config = dict(
    d_expert=288,
    moe_layers=[1, 2, 3, 4, 5, 6, 7, 8, 9, 10, 11, 12],
    init_std_router=0.028,
    lr_router=0.000923,
    norm='layernorm',
)
Below are experts of layer 6 (counted from 0) of a mixture-of-experts language model. Rows are named router (the router's row for the expert), up (a neuron's input weights, with its number) and show model dimensions 0-223. Each number is 500 + 40 x the weight over its row's rms, rounded and kept within 0 to 999. Numbers have three digits each.
Before each expert's rows: "gets" lists some tokens that make up at least twice as much of what it gets as of all text. This comes from a sample of Wikipedia text that the model never trained on. Tokens count by the router's weight.

# expert 31
gets: " May", " August", " November", " December", " March", " January"
router:498468496482441476528487478568427479519578500542411546435538420491478474513500503535580536455511516479456549485479458493487503534524512460451530553513545538556422482490442555553458510472517435539505496485576514488506531454559478487437492474459498497563520483453482481514472523421462523515495560533487505520572512489512443517459536536576487450584479540555532527553502469464506537470476563479483455479470525563560494446511537514518504444471492547499526513474542513480554482499532460577486541569597538557518520537594496434509483475461487467560566614543528444514552494570535545452543539461446511482515454517491567436489537548431509503536562421476442514442453546535505533478495
up0:476493531433507513494481530492476489415535498481461537485477552563494475467503476484458454507490483550506470524535456494485533487487490518466554497461506492528518475436519574451553511477468528511465528454477538498540455544503546436532469482516530477517513457490583501443455538489469492569508505520474494481564506522448463572491550470503535539488519521452524498536405473476487518489504512572423490471480562533480548547467484520590544557547554586494506455524542443465519497492514483513522561491529512417415419461496461410469515494536502491482510400514555529506511464518459506520476460494525403481553487586527533519536506523511505468573505578480495474528532597511545506553574
up1:480582525535520456517494491513516495504486519435441474491489461492462518480544473498553547458439504480485551491477576578436494464516526552548433496510426531454466506532508468406509449481485497538500502433463419450429466548445489516468427503493484470498513430597546497569524496529536539482487554471431553514470467579470545502491506474508507450580501552508453472558486502511546483519520516513478513443570441536495493526543467405506538457517459512452589497527500516471471558529532438526504465504389544505488541538502496481524513501463490545453423488501566466500515560430447527431526492483491466454480502488558480572505472493426536524497478559495450497571540465503496554463576
up2:499452451470517530456520556474488527481392504448550521532538507470464495500486465522541483456497497498576450526542512520476515540537501508535504528568521471551560488484526484535398523474484547482500457536489607502494456499466433500563500452481524429493428492520497471486513483572567541529482493449466479460511526513554407481589483508539570534538494500524495507434529513475492469549503464507522484476477570492567458480512584518477457449507504470431590502502500470604488453490547498467505510473513535441538553524536517452511426517552458568513519525477545500475576517522528529539484553465492499515513532516501516501427481492495483400529448500522455524499449434512538510537478
up3:549457478497505567479500524448457521493586542440520442467540440458459456474535531472534490482530514418529483507612510501551554559473482481508483488512488571514455583556433521447551451564535459552515496509536502520502589480464506424393415383480518498518509524512518470459545514468502571512469514464462484466523477519544550609518558538528545532409482532510527471561575601506540460435419532520492465449477484512533533542503482542521440529545535505518402590482518489550514473458458475540470473534515445505522504465561478509460483495501500404523532471473472476522509575483551535533482507562519485446494428506520521476543492517547462525438544463542507535582572489517510556483578
up4:519549471526468487512473468504492492497524556465538480504565516510528516522487479537472443463545395501510497465527549539523470531536528552551524486509415473454555520528545461509423497568504578420441532474548520520567503521502492504571468460517469470506507537469534478429518476515513566485499471483479458416520519571475470457471495460538425486554483530441526494506538487465517417467546482437517454540505492505467453466528504492497462427470464524531465534525540461479504531529499506469534533497472544494559477479497516474462468457512502549586588399517477481600436557546494541592512421498520513517501455548542542458528542463576517558518433501507553474448445484492471480520480
up5:504450465504489453490478464511416447517478483524428647484558496395539448519503513527491470537439506476465546572509490473538560467521471529488514528411437466505500460480556423557519540562574526568439474492512522482533519484529490438512506536466530459509473489482539516442454483562492476616488446499472551537527508492528469514506498513433474483471507496568557476443486561453546524492519553526449475491541464536481496555513564495520486489467505483484536561609482451543472533488545466477407497481485515528522559521492568405555461440507520525486466514517542518554480512508524463477468509448409542525453501555511403561500471496532481567433512457528530522446498446551520461503510

# expert 9
gets: ".\n\n", ".", "\n\n", " |\n\n", ")\n\n", ".\n"
router:492470417525519465481559498494441496492458508476504428559498470529446482571497494521519524470501451519498507474558510505462519451473524519483467481530460532443518539477551446492462499564517446480475432439514529476498448571460542523567484533522580503612450513524438446554527521511545517564530567479500494525528498453507481452581443527454507545527531527502516456486559540481481427464481464511508511443546523463569502436593489461479428534488544542457470483508421460436470464509474467467476561525562593423559524438496473496519498483562533506495545486490569569481495482502497485564548481506440570472451487446464441443530542451470464522494445553530422447467473414489500531455519
up0:500413487485477439493438527532542490565455486526535436456486597484495476560538550569484494497537438426421510470496512564513593553462521525517495493504537554462535485514561489533470472476450439578461456498527441533458521517427476494509507489448484440447522556480472529507460521533487488508493477496462510546465501505517485445508541465535473480439553479479481518406511552486488497550549473481498467528518483495549523562515413482469487538531449523477555496482459471536539492489487520496473478501525496539501493575488450421518523542402479508485546501513478516590543534565485526517502510558424432495496529457494450531639547553489509490522483461514425492472523471534526527485498
up1:506429512493533515568537484521455451573502504524496498554512481515452500554525456464500549531602482531499488556426426482518528461467521496482529500482478483443468559488511560466466517457574514449522500564590537469452516503444520471450495502469460456473394467548426476442549493525587549510510511453461524457505482556476546438498522505523505471622481515431521547473511556554517498507553489508506461441525532489451507535452497542451507490436447580464469484515454422475545500515597547532494459500494508462564499588491516477513451482505417527511532505464468442392483522525502538517544473484432540469519502535566472510452545459524559526463531551439549578471544469521492492536562
up2:473599471451465561474547431511443513591454545536516471522461520475534524452537477482547583502555464521503477491517526493568509490527503462450429499537410577505529492536518503500502494477489516477404598449534487460422501500528490490525467517598475487514532504524441516488546509429493356428516469462498518587557527418476498456515488395534484515465585454441477557514512487524517495442518461511513492515516497496564451494489478495501511503522524513460526459415435515512505487483470476503532511524513444517535540493552519540471483536439467508453509559457447427533505523483368463508478388518475466482497503506455464547499421501521521468528593482496515437535488456502438479480564
up3:509555494497514469555535525536468579480458506470436548525509504530555473520542535460490530506488511516438617422483512481456509474508440440514528546502504523502508502488563503503450443513488453526515523535523490486478498568509450441423471454448482555443481462550454598473490520460485482479523560537484589425442511501530454447482412503494468497483549533537476555554508489474511492476463467520523476473506470496444492542521537489494560519465510485465504534482445558515480559523497437531470535494485416497509476436563421463542436475547440498419481551525525473504478507558502564445471592482568493542490556486506508515511530484467556518409568524465526468459489503548524440427440
up4:537489520487535473566484523471529525496558480482516480527574408518489465473527582496481494513519542512503515474532434519480556487537543521462468471469527488490508488539498455456499537463540475541437490490517532537550560468474526488512505465510581487505495506377497528512541512467525509565505487479471533506482459465418561484512490477499512593452545505519511540531469448454491550559455518535511475448506506495484431486474528489508445457532457473561571499539462551569458493522478534529567458531535535500502475522501489518506527575572466506519492455501470422463500541497506507474556460473458511472465442496544508495484491485482478493512496475552473539494511494430509454473488
up5:456539479491536472468485461559420504529524513482560478453481511479513539549575453471542565517528538452506530512505476526416440493507484549511460518471504534464509467478449517484561463501517515454555480478452501535542435577479508487486523435485522577510539582494493509465542460540487456494535436449468538497558434549494511532467429533554472474425489485542511526441517513502464455508524533482531531554450486516521410488538562511430495508492459527489533442520499508501470516497439522597615516530468455531485534447541476521538489544520515557515507498517481476462566477578454515509458545528461537469510495459517520517494509583489496431500533521497425492409482512404492496438562

# expert 51
gets: ".\n\n", ".", "\n", "1", "==", "2"
router:551452466532509572423535512459462578503516541478466514603470476455510502487467511539453465472492534463529480513472557543486539519488547526496516441535461523458422469550519465539474538561457456432482492514542512431512553459559488582533494522515517494433556488470438544519459587530485514485544547518516498538542526486491530459458550524525512543445515500543507560473488531445502458528491507528538493503490559500493545551444518520514469459479516502459441540467528509479532511556521462364529521516552440546545610550534604546507557466485448568570487540532532538461513517488482534502506393527558455500479502541536451512547431474475557546459539519488475484548479493441500561480514
up0:526492528459554496513401444527469519501537533479503516518483498436502518538430463625547455516535487482452492489529515520463477483482475538428492548419502472505494443489420558499478541563523463544471514488481515595513504510509457428520489458457494539556562523542551541558508472507551477479594435545523459520436439419426494446489500510450508518457499511489527497492505575535476511549479612495534462546585432516539449487545518485478539456514453431443450478586512503560472486486462544535458463530505530516522588519526508536540456525578495464528491472480440525463475506532478486462472533538480491544538478496473366465513540518452511485507557537496510514425507469453577503495474
up1:504506494482517441553487472492374453431544506457487560471488461436471530491566492508500450506430494561513495471509474500503483503475519464502562546502506486555541494446534466563481476518473573574471472443497497527481554481513531534498525461561454437435544515461411556520505501448524446529454464473490556466442442545489476525491504516482473509486453540556557525499458582440527476531547489505477512469492565542479546464438534495509498545419418547527466442494492550540501527550502612536547528505483475475526526497449472556440546535544485480503492528520500491526475477468496494490468460544492455487518537589446418499479487527510465532506503576542561526469557577510460521575553
up2:484543505567444507504466446500546522458485465538445471493517477611444489521503596499494489576457527534513479622475536467459572500512491578514523459525483539496492489420495464534485474534522468519469553557537488476472547582474420482511467463514549524523490484453528494426491493509484475541518468419540502500511519439525434478530448558490495523431581448542465528502535548491536465505506521465505479466500518470519474532475504485493574494493482531542506454467546532458497550482469561468449464548462500486474530515534494433523527549478488472474522474483503473488513434487435486417421494492537436499514506578469528561453481493493432512492467529574523490527515519452490478498516
up3:451523475531516466435520513451505505489477511526488478547505535468531490517493492467569512527458497555407430437506492527487522530496432479548507496444519482500460420497491451469508581515551522551502569562493472532439497521527530528486479458572484470461466528521456565492465478539494477464527506490534531507457452419465528478610447506486491478574508512520512511505545562531582485532485493460513470523511493515491492572470573500617476484474483539452586440510458525523479518478486559497500461449516475531465495429534522543521460488479401549543544559482493598571545432504527512464543482478539406532469560449519493500549460513550395543450529539483514439501586469531440456543566
up4:442551564527476405515432526504451526539482489522545538543564477529564485519518505469547536488457487485478459509531546513427527515446495521524545473516521526543516550526512450430452527466491534480492569476515488448514584475494445548485497532467489532498446391514503505512486487437466427566487577450496609486436445430443486532489510490502484495499475531521495447563526414442542467536430492546502497544481483439421521504493467438547561517413442528586515447495546461493540474526502517504493521549483508504518537439507536568503541528563489432481440483501434543514502449471503495513502530548478583539530481506557476482526548499471516417476539475509509521447509476492487523480552
up5:500505574559532525484462437553522441495464412446484562474398555581492521513480412566533518530509534517533534469556510463488481505470496447554526558481552475501466500518495475492466538471535542487502547452458452470572439466512557456524442446518541508476447527433485527563417543473526532514521517450493510455530457516553490534449479521533535492547485496431568509507469382513486489486520456479464435493522465460476509547566475422464626512519464522574431449518454519494510482488414504453470508491559542502487469502471402419523511444541489498487494513486481538494490553506501526485539529460487524509494426525468476529465476532571572504465461524454532496491571495544509501576485

# expert 48
gets: "\n", " |\n", ")\n", ".\n", "\"\n", ";\n"
router:531528467528511527513551499491483520527486530467542464490496532528475546505491517495535481490498479468541520454542506558474487502520504477495491538578452557532446531530531471491447563483459477600454449558560457484517519567497527477495554546486576478558469440540445527467475470549504528494462541588465543513558566484485484469533493576457544544489542486543533507544549524467520480438529502492515457493486569512530477504444486452470448523419549570552512492515516472543559467464541440482490554508549492533501578485553513467508481516480495559516566509554512518532468453492538550421572498471469553511535479446475481478515529441487487537525523481460467481541456517486506564476442
up0:573475420504523463523510459517549464538481484487486575475483441530500438457444533524502502463488495498475445483479513481606496461507502552446471504483598601524424465488553498520499477440502491498511580468531479479495432499437503512548495495467561461543515493468543500471504496479519438456528517521526504477499481500500503493542493509497580391544488431463522501425479480514470485583465584430450522568474516438461565537562447486539517506445533499525511490531560481517475538562488490478493511520420519478511581495570455502446475500490509475531469505505527508500506422531455483465492556518473550464568546517535463515514515465587543429549500543477477520551540380487526517531517
up1:502495530528485457584537485508517539453574472470499537485527458443500512477539543475497466459512498422503467524518519466539523481458399558518438549442511499486530489508502485487496522506481522459516454499533524524522534485503511471457445480529484485536515470512516473528489528512494543461543533514447525474521488457532522470442526481497459541541525443455475463464511419492469467522500562503558477542509521471440509539573510477470451480458491528471481476404516500494507519507519464587541534496484567490591458510485455426495429577450530506437497522491535516577447593543572488475443521482480481509487564426469461481467509552513440508590507471510554530527544475507458591550556
up2:538475443604527598527452518430512487495529467499462464491428528513517546440495528497530549471459475509514470480475525602516489482541530452505448537462567497485508452479498507487464486534449463496509514440431494468556500509508542487527504548509516499485433497488427499444508445484481472500512508476546463456524497534493498485515455461532492435527479522530480508527503482464511493584483536434463503445531474507518534500526526481490483543524498550501510490477527547550449577521579427597572510464422493584515544522458510503517473585517530400445515496472439581504516422501475514471493497410553594522397495505521497418523522464521555532493533425464588516385471467462468559510514
up3:533525466527499522458558501476476537531498524492478526530526476471547532456493536528504527509443508486551504482539497543512518484491483568518538457476530435482468465542490472517449447393489403496514490510438506498539471446456588478495479534510485510518541518411549410594489472550526477523488496495463455533530527547481524485556483485497514398503510449528556436515508419525526528511484486490507507476420511384512478464554481501441520508499539573530476481529501524475521425521484490487426538498498523436554502498534503485543526604478507560470544464534515467506465463578478486424527507559538530454530470440436495490521519526486502502539581453548471453542548505564559510519484
up4:449540523491480471479456542522450505474531531524544504480526526475528539518486473542520510487442457541480467493508526500557492502551508501523586527462584529513540479495560492503535502502448443565522489517505532503508592471499525442501488467490497464443452493457497523488521493523494576463477547443494551457496488550486494509565597494579464479478425575558548385548511507481398486528550515448498567454550494399574514470514482491515497498559489475525458559482524539510526412452461480519464419524551439507487490489512520474529452512525418492399501580454535503401455489480456487426478445561553439519502492451548560437537549535534461451525505446481512547588494559470515528444411
up5:526452502543528583504466535565478541538558524534474577494526499519575500549540464531462507478418432499482437551433525537509551507510503401530437516522561502406465552536464484529529453495513523463506526494503466449466537586534526536493551467571507517477480496524493499487501470466409488501546542505489529486439516519504504523528556468461503487436475506476533450534442445492496517550500502489480458511579558467509531488516488545457432562500481553478464550486501454470488525495473457511480476513458408418549443502522520407446549375475598541475487573547489464558443538452499578542518539490520485440529506560541464580577513491476464520433491538440482513488540477468489559503469

# expert 54
gets: " the", " his", " The", " their", " its", "The"
router:535460517470542475477442467453450449481523520457548502561507470567488489481559513481493458503481494571543545462475578517517546575450507560510451429511470501540509499510512503459528510487499511526450472525533531449428515553443609501524505586566487491492472494499510502524480529458468550460546488502488491412541529466468515538464383477510463539472478456562439429535506442534554440478469587482539512488465499531512474547518499556438461471554462399523506487518458487533516591460505454543525446461427498478463428538449468549434459417572456554446470418509522474499506498512471525556504529454530432516484452434537488548509492484543428533448453490459511438559515484528520465454474
up1:496577543457455508509499447543477471547469562455542465466612415500547484544493499465490432472461564469508484573429457543477505482596542514480518509524538524584493438523587541493500438509566491517485386612504480498581459428485468417417491519476449554543540512448434532539525451454504562497507506465468519482537454511508490501546536434552508469515500490439524582525418478464541486484469486490449479537422553449502486471530453529526547487506481488475433485521482478514487512540509544566500505449448524548527492535506475547489484567498448496481494449502535486491466451531464496454444505482458495502575536514476558517527513497541535495517530536544483526491426468509493421524493
up2:525505497518547524470494442502464463450541469435493518527492484506516525510554452534568520537460417557513446411551463514419508519481526545484539497479489422440592552501551474479528460502539545496473486532524475457475438580423419494550551496546452575492479502517483483457553448479535491458493502504521512502503544501531539540477557484485475476599464473465544473476494516485446457487469458482545505434580498533531537483438516545509588531485558501508512494546502478460478457484508506506484492571535533517508477565450529560537465570480514477489503404575552509535536507574495524551578479509542484515499546552509437544427453432496539465537503522510515473499503543524450530461501
up3:491469530414544529505507503530520516448497495534498481493467486562460528532510493563583553480516564493555439433502484528497489492481499471498507525407540463451544502544554425551502444473434497474558565501496445496506583447505554535451522529545567565500543487482456480456503544551509497451501483539451524566434528519571485500544574576548551439512546565494492556440392505512519523467539536434578580518529508531597487577508475479528422561568467493461493492505576543499484524496515441516478505532488548570457532574494501508566498440488465531549505477489513456533574486490482556478512484500495447475544464480426443474607528467437473489447522555489447482468517509519514514489447
up4:526508490456477525550553517506492483476477517458510428494476451495470501435461536471560477530512457497519538551525457538555510462524421507524540448561429517505592415494567475447518489489512530526484537426524495492553518489491511522573457501486490597465516487496575465542520518476522498533473456451551416574456485546507516388552528458479483503511524417509524461476492553453514567495475532457459452553519489473544500446549461414592527547504469572514492526459546556445464476477529472469465573520526485521525467488506469427568547518495482516508546443542503500547501588521514518539540556483495481473482563510496490501491515456554532468398521549493490498513443509490492416530507
up5:542455421523484492523473538491551547478484506466590532469555460614522525527493494511538536558423508523442484465452527487500492498520484446559538529506453507456483538477539499455537547512443535493510601511457441512489492470487528526544530437523499511477523394561409463481542460475514493551480498452457540485473508556568414566500508462431594579456517427515482525551565574466465524548414522494477517464517524465506508541538524539497498500476488526537495542489478519475463513449479529525471529458456481514518483561506536495530458513501494514454488505485516439508491450507491474542479575542480462458526547522401571503502469452537481500510485429457541470503465525468465489465490
up6:538552495425537512498448524481588439431543526593511523441449517490540534492429502492466509466513440606479464445504422504557559465540486539454544535574490464544546503547530519518510445526457486503492409507480431447479528548449481513540447528521583543576524427402537530494471531475516477564554464532597538543589506543506498514545523466546453498518564412521481488509530501543502530511537469511565457515495488440541527502504514506543496463450462501525452435573483441508503476505493517545541456521425491547523556545497496522457485537469535516498511465447476446500523472461523460535467566567464480547520512542504478418524503486513562458549514559531510505560527502559505475449439

# expert 59
gets: " and", " time", " years", " but", " year", " season"
router:568514491531499475534489484524480496521491472460480610464503402471495498551524518508500540552556469515510556549559502468510496427528477411439467532496524508463429531544489518511489513478508453508579527562483513445526461499553462462528461434446473478490537506510593444474488504464488439495519441507548489479460530543491443498450598542466471465576471554402510547547434499487501548507506467469462524506465405524516486493495506469516577523480533489585497504556511480542524515512548485590432447484528493495510586441418503467453493481478484441441439517518504415463448523601386460509501431485493466480552518476492480534506554535491544454519534455493480489450456433535502473488518
up0:478526504539500490427424510467480458522487488568577440497468477538463463583492528540494495534462426600465568460491520511499496477549489542526488548474405519507518477479477483517504449495488463508409513557483429527563465502453535509475562556499499464492509538492468528517524473542462500454456528500408540439547515485569528569459460535459585526516499470492499534595522461464521572452596472463475480497458495507489532411563486440524483525477490539489560476470506557584521551482522518517487578479512481532492480455482525452566544467502541506505538495551549495475489494543518531467471513501579489491423441473450525520483513488494534503517562539471528500501469471515531489475482
up1:456468502486578446465463524521419528454477512471571475442488515526508539425481532524563509514483513504454473526522478496508465508468502515518408571453497495534507446466472514533541429502507587450492502394522526484478543441498411441395495461502480538507517515524498500510433536425520462459527526557525544521550481480530575495493506434455513440501467473557451604397529552499455511490530546468490497465491545474524513515509496464572522503532495470512467516503491477479507455526492561528539537582472483512467451431476401520508532533494440560519551505523471520478543468529489470495535552471479495492493545470480489532530483552460527539525437483481472468509526493484539643435494
up2:466446505451485493537526478510481450455516454594527574492527500473502510402512502578494475449498541506505497473443498445504540463525493514472480487458450510478560451474440501570513388503548536464469461454519385525462537471537480501518439469568506576479516537516490544551515485520542517467519512584552503610569519514484496461501518471530486418540488545543584528464489497498506549460522502522506551571495507493492461463556476490421480537508509537484514504515473465478483499476486471482528584473492476454476474441435452511475556546504475513471532485450498506416452523478552447575460564559547514519498552533518531489470502563499517539503533564494461498483474445500475529471475
up3:549544462541453529439503459538469469539503487502520479584448470537445455515504468452500454527544612498537576426447494516448490526535462494491488467450534467477523563474530480469491546523497511485529547573466405462497421459479565504452494555529481533505500468496498498442615503439487517501413431521423526496574528458508482495508522482474461486440486499478587506503493434491518512513497469506514415554535465517522403443450498480525506478498478532468468562518509434603437491490483509555477547547449445444488497531484575561556479494525523478538419468445517541542491500462478550420483452485465482534506492468507482541507473461497410471551446450485569534532455478471513529471542
up4:466448445513464487521510530499435543544533460499516547532469477532526506564513509527484505453529560499531469495505548560521458473490457466464543472507461476503519443482535557571531506444480545490445519579495440497478540520543489554549535498455527432508460478482513553502512503448473549437460468497528513463510519486494522480480469453550470460437575462501540545545510448470439563482523466523576505507470530473529526478576503507540515552416458453453516546511455474531447422503488516462514503520461440477499405380528482464563559588507559429410440486497504517501509516477520543496410468487545474543536581556466514476476450415537465519518497533512584508536543496517485477499514
up5:527471495480492506535540529462539550512491483473495526423531585522524461513500515496492509450434535562514521501545548442470515484404441519487562510512550506558514545503487546475513547497526476570398550505465503563481451490519495578423511523504464572451514497467507528530516477470526487526426532552500468491532404486502579442482519529484518521470425396459466520545482467505428495460448551501524552466456549509483490461467528465525459469489582468503522484529543520531516485482526503512430448546494527531430482520532503541505524520373562453472515475555460435483442529562506519490591465562507585465464500532529487443474564477517491443456459474471488526514487460481476557486548

# expert 45
gets: " ", "9", " June", " September", " November", " January"
router:515477550529536501492568463537493497530495526483506479491565493528473546492552407542529488492585531452537503446493487486517509462556532566458479567502521511549452479479505507467465473498465536525501571437548472520456491469537551521517454532505575503560490458477526473540559509504538526547550424519484560510539447408456542493523526560454557536505513521427433473461481433531487497503448467457413459533504482515558466403553469504521451490557477449474471423506457566470483468435456460459480553446577469556510443444491459506484481487509561483529572494574559461535534549569515527493533493473488494567472562501514417452464540494468506445498493441479495528484503496490494506447503
up0:505510552531514523515563510543568517542494460456505529481517509529445521460499522487506495510401446545458459513513483420505452489482519452499470453423404530488440520421487480518450518563490517462517439576503491521457463548455473471480445506485486492566550488502510520564508437531518434524527471461487484531508436455467408506536478480556551573529359458477447517541510529453485533489512496491518536432499527445484478531507531516538392443492402476495489485548529455497518566456506578486489505513516503462468453438532486467559502456510485495501509513446516494562510540519505552554487509507519524516546513478502485498486528479453520544463482477515533549588482458508517467476495
up1:499544544512523475470438462484482467499523523516463557491494449469549524528479601468520525518482481427510522535486491502464503482526487467550418510523464394514497503502484525512487424521495552583357441457502533549507452520442537420469497549445466456558514516425459490543561449485583590558521467571494566510492463426515515522486514542530528604481520617461459522448558492505534550480512475440440519487446591509512502540471501453507517519456523499513509437561496486500547455459554500475463493489462475481467476444523425533516513457524458439445448501527504501524497396545470475454488503571535553486537409478453421533477494496538520532426470525507452528520480492491587492472524
up2:415499529490494489491417437466478551526521510492497413474587502462447456468540478466477532481486531481468444480537548522491443531549429446536538484616446486459582457500483531449502478430465480527472536419481499520536512490485531483512570494473438492481567513484516601525553527455505506528524472509442556531568486556540507429487460492462496475497517534475509534498445428439566514523481497485516472542538460575577454520474436544504490542497536508472509474482547530478464480482437514514535456527548540537477503503559522488459465543508508472486503471522489487444530503452483490516517532509532467521525496515505481524518524489549496575507456555511473564468510479511459488541468
up3:446514460432456521542476532521541452476489513517478558572514430497587563495493453540470495464474452523464516457421509507469532552583464520495529498538544543603523501520584482554475503497546499548505526538501511460452553546528503530513519454526491441527514498529490489528547538592463464462488493498458457436514503546529528560487513481489493511409470565507529505511526564459532466485495484497499537521500480480525448484472464538444435491514530445462488565497504480506515478522477435442467520448555430466552492452449497467553473475500599500517551472514592456519416531527522479438540493467461508459494502568524530502524545537538469513609563555509489489470498493534429485561504
up4:493482532472477541524560478460463494475509456471456613547510487503529493478560504590516527416507526485571489557546462526486482441479462478518465493531471580413483510453452470521465483567483418462530579532483441500482488507548554548534504467468431458529529549441498477479499507424507519492480493412529447486414526492440578503478477505496498541504444508522436511486473511518516504434469575591517504517485529483472594432521495489495537492514558510515511503439470544544459497512467534604526456438503454501464486536491485506477583491512465544491506467612476492548512533489498505542522538488473516457458487481490521427445495522473436531525472509520475540526544547463517489552509
up5:474554538564543526468535524481575517602504544516547497434466506547439532428581492497466542403494411504440475515610466507473512435541516567491455537468468480487511547526493460486481427537475594535479491461496510486576507487434521465524515458478491495552454529476511509487547493504487386507473560489455507531510500467554523534541528502577434477516552530533445500539561437436405454447515529454516508499492525541475448475503536502513486540447542498530479462472509555542488487486534518532517444503459490464476482507546491513473414439517540522503463523426464470489559539535551482459536498486448524543509538457490463448421526578506469514540537467461421483482472504479504510577537

# expert 30
gets: " The", "The", " the", ".", "=", ","
router:494477532469538441451545530463528547583477529458566528543445421525506468578512505565459543493534468502533590482439574460498453498522535522472454482440470414410432511557525528543473531539504532507464519506543526543449527560450466496491493536475518474558442535470559516541455523548569536420521445529523422482501521529491532526545478528457498555515530507520468541472510435523518525563462519430547490512536516537446524549506504511414506447496456473479475454498432497484506484493564488556475497410420523410477447518435451510474529493607496467461480428484562514534446542471540467525526510529500468522531457443450437478523470451506483436490498490505507402532501497459554459377524
up1:466448412534545546417543448475495534577438529474487464559542433567588494491425566478472525482531528521544510517505539556544496499506518455500478510574526494490494487494458485482443488497535497468464509466480523478524518431508488485575518481500459499506529497501475540513530514534518479541574553485558453529452426426538496499543417497486511602433502511520516497475459502534465388488548539478498521481526469427542479467469504479499457496474445456499464467500469515534497437520452514510478564525518515457505467525492481498511486425444452450536503513483549555400474502544472569507542416463507520466571525483525475505547532497500418525521464560465525548607507521421582498543417
up2:539498477508434506475531547445501491457538537505535477520532536489478500546479564491534582491503519507519529493490451432514489497521472501548553563470467540448525536462506407488527526534447440543496493419490522525510501499507496485463544549369477556495416533470521514398513472488548492490503505430476490459505489570526405524493480458471496524501547564442476523548472493556477490493520531552534383505503541516538482437545455578456514523552551468515544466498516458477491451483451528558460523480522477506502487543449524511484517580445509519494449551474462468476529532485487546514503510438436481488482483472531470519499512509515446508489560499520544489454448442481524532507484
up3:473506477473399476519498434559488523507468447466474542510552599602440518534505510404555488511491466510497484511501470466522503444476514517599531558443512504533463473495486555470569469542516533483541530456400527510518479543522453482545491531492511533460434477479490462495452433479468546488417458469540439547552461426487461493500493582551488500525482486544529494526509510414436517565483525380517533486518536504602508491449509462472532528481493477547560433527552449540390444474518529536546490556518550466562540508477544442500505539485509524522495476480503509468453548519466472500610510483443505506538609471472507545511516517457483485574504480473485541546504475528435467530469
up4:405481457454430510475551451487494504426473465511509455476504471505532509454527529475475527527486551497600411468558500472518515481480528453516531506507571526444523574531515449453510511622436580557507447493502495472513447506543437533473512465542449524562463497546458448487503498464543478478562475478537519566509532448536392486507490522432427519527510461586473551422505453527481479472455510562528484488576488536455491571506515564488529533432488459500475411531459499545491499542479395526456498516481530490454515477527528547506463482522469501509468511460515499491558442495549481520473541447485414513497486492501460472416415520483447568542491445472503483566541542522483524452488
up5:560486443499516512424455454441523483506470601490487473510524477435531453522491450507465436524536502512445474466477466461482442495570542487532425473448555472596549493538484535543520542467513484487461450511536522425501454515444449510527480475552520554467507533454500556450482457479501467486523485548544511487399518482554473530526448542561519566530378518436526463430449577557514444510551468548503561532507500485443522429529524507470485493471532526443498533474483461481522528505498515488516475547584532557565540522497526426484488471511419551488477541481540528429555509513465571506408551444549504553498490405504501497575474568529493456450441478477570532547455473374492454519480
up6:452580519492565509443492524484472519530494459454476562449531432431492502509493562506463396552568525491475444547502509506541507531490522522536517518518472503541526498506493556536528510512446528439549484447518551518497477519489483484425485477399416437550468509461547555472516483481543546502536580500540480570469449498459529457518444533553515453481494473452496489504503428393488489502431448565450532494530480424532521481496492476515508494542420571551450484507524481546511491513490511468491541547545517504544586532461515503470439554496495493442460538484553487528486451555559515449452587559530577529479530478527455489550532509528481511442421482495543531471505454448524480498460